Weights of a small mixture-of-experts language model, trained from scratch on English Wikipedia.
Size: 9 layers, width 384, vocabulary 4096, 34.8M parameters.
Training: a variant of SOAP for the experts, 4253 steps.
Below are experts of layer 2 (counted from 0) of a mixture-of-experts language model. Rows are named router (the router's row for the expert), gate (a neuron's input weights, with its number), up (a neuron's input weights, with its number), down (a neuron's output weights, with its number) and show model dimensions 352-383. Each number is 128 + 32 x the weight over its row's rms, rounded and kept within 0 to 255.
After each expert's rows: "mostly gets" lists some tokens that are sent to it at least half of the time; "raises" lists some tokens whose logits its average output raises strongly, later layers aside. This comes from a sample of Wikipedia text that the model never trained on.

# expert 7
router [102 106 158 147 148 145 141 107  96  89 133 170  88 175 146 142 152 148 131 161 109 132 170 112  77 120 115 166 163 146 128 113]
gate1 [112  96  95  88 108 143 100 112 143 155  67 169 160 163 112 135 142 138 129 145  98  83  93 159 126 145  73 110 134 129 112 145]
up1 [145 138 128 126 167 114 121 101 106 117 147 107  45 127 131 136  97 121  98  78 160 190 218 148 123 114 121 145 146 103  84  84]
down1 [ 91 112 108  78  46 133  66 111 113 140  77 202  95 160 138 135 142 150 112  94 167  96 157 128 155 180 110 130 155 109 160 137]
mostly gets: " New", "itz", "ew", " UTC", "ram", "ren"
raises: "s", "i", " ", " and", ",", "-"

# expert 2
router [101  85 106 144 113 179 132 151  96  92 161 138  95 172  85  89 132 174 101 173 108 148 144  88 117 135 135 151 156 142 123 149]
gate1 [ 87 114 129 151 157 152 136  94  54 156 139  71 137 116 128 134 152 138  79 158 131  70 190  73  87 134  76  92  81 133 255 152]
up1 [145 164 171 165  97  98 126  91  88 147  99 142 124 164 115 129  83 131  78 165 128  96 199  90 100 111  77  98 112 107 204 223]
down1 [ 97 172 149  89 150 156 146  97 131 169 143 100 155 146 105 119 127  63 130 196 107 173 131 194 157 140 158 131 134 129 139 151]
mostly gets: " York", "ago", "C", " IN", "va", " FC"
raises: ".", " of", ",", ":", "-", " and"

# expert 8
router [106 127 114 167 119 153 132 156 165  57 140 119  88 159  85  97 109 139 140 164 108 107 148  82  89 193 144 140 173 111 145 164]
gate1 [124 195  89 140 179 153 133 143 163 122 120 140 157 140 125 141 180  99 178 109  87 105 153 107 133 113 139 114 135 141 105 116]
up1 [159 190  83 162 169 122 149 128 172  93 138 148 153 137 146 114 174 130 152 119 118  98 120  99 121  97 160 135 148 109 123 125]
down1 [121 146 147 126 142  86 159 187 155 205 102 135 159 103 197 121 163 158 154 155 116  96  83 123 121 100 103 134 121 128 102 157]
mostly gets: "ult", "16", " sl", "hel", "ett", "ection"
raises: "-", " |", " of", "\n", "i", " "

# expert 15
router [120  89 146 150 115 119 130 174 107  67 159 142 118 195  82  82 154 182 140 179 112 127 138 103 117 145 113 156 157 107 128 166]
gate1 [133 199 154  96  79 151  91 176 193 139 117 218 156 133 175 141 169  68 105 128 111  37 176  97 123  82 144 108 155 109  90 103]
up1 [152 138 132 100 112 156 129 142 105 140 136 210 119 150  75 171 125 117 149 147 141 186 186 104 100  72 151 112 160 112  66 124]
down1 [179 107 172 146 115 135 119 112 123 120 138  82  94  38 103 177 149 143 185 127 115 112 114 140 160 120 153 137 137 190 125 137]
mostly gets: "ust", "ology", "rich", "ike", "formation", "acks"
raises: " in", "ed", " he"

# expert 11
router [113  99 128 157 111  87 116 131 124 115 141 108  92 191  74  71 140 177  95 153 109 125 152  87 123 133 145 134 171 104 105 117]
gate0 [146 153 168 100 128  95  95 115 101 160 140 101 136 143  96 140 100 108 127 174 174 115 138  53 148  68 168 137 121  79 131  79]
up0 [149 153 176 106 117  93 118  97  96 158 133 130 154 146  99 143 109 119 122 160 154 127 131  61 154  69 153 161 126  90 128  77]
down0 [140 166 110  86 172  93 131 130 107 211 152  82 153 147 136 154 137 184 131 106 142 169 130 155 170  84 126 158 117 101 160 136]
mostly gets: "188", " George", " local", " Tom", " war", " Star"
raises: "-", "=", "M", "S", " "

# expert 10
router [113  80 124 152 121 150 133 175 111  59 151 129  94 153  94  99 135 180 113 174 103 127 168  97  98 147 129 133 153 153  97 163]
gate1 [ 74 119 151 149  87  78 162 130 156  89  98 155 161 153 159 160 174 138 124 138 134 202 117 147 165 126 119  92  99  72 162 156]
up1 [124 121 122 169 142  77 110 147 123 165 135 110 139 110 143 137  44 100  92 198 154  69 111 169  79 182 156 143 142 158 104  90]
down1 [ 59 127 169 132 111 155 104 156  99 169 108 148 142 142 161  88 125 110 105 148 113 111 131  94 150 147 117 148  43 140 156 100]
mostly gets: "ens", "et", "ana", "ica", "ets", "ics"
raises: " in", " and", ".", ",", " of", " ("

# expert 12
router [122  84 131 152  97 152 138 179 130 100 155 126  71 152  96 102 140 163 129 160 165 121 138 109 117 147 118 116 142 117 126 147]
gate1 [206 125 130 178 130  52  99 149 127 107 172 148  86 149 151  93  79 177 106 120  70 107 160  75 153 101 155 118 120 134 155 124]
up1 [117 114 120 157 145 108 143 136 123 131 144 109 107 188 150  77  26 144 168 110 108 148 142  66 109 186 151 122 154 128 141 122]
down1 [104 176 110 110 167 143 128 105 171 147 143 205 136 115 108 142  94 142 192  70 107  92 141 148 115 129 187 157 163 124 117 155]
mostly gets: " which", " when", "22", " where", "ai", "ft"
raises: ",", ":", " ", " (", " in", " the"

# expert 9
router [132  92 151 116 126 155 140 155 145  88 146 110  88 177  73  89 175 161 124 171 100 134 149 109 115 171  94 116 151 123 124 144]
gate1 [141 124 113 132 119 124  95 148 162  98 152 127  74 154  93  93  85 148  72 169 137 110 157 187  83 149 116 145 144  96 120  93]
up1 [114  76 105 100 172 194 121 113 137 167 107 125 151 131 141 149 162 103 112 114 140 168 131 102 177 122 134 183  85 170 188 114]
down1 [ 86 132 147 124 125 110  98 165 100 121  94 138 169 151 134 120 113 101 122 148 139  74  96 191 103 116  75 116  70 113  71 103]
mostly gets: "old", "ari", "berg", " Island", "omet", "ware"
raises: " ", ".", " |", " and", "\n", ","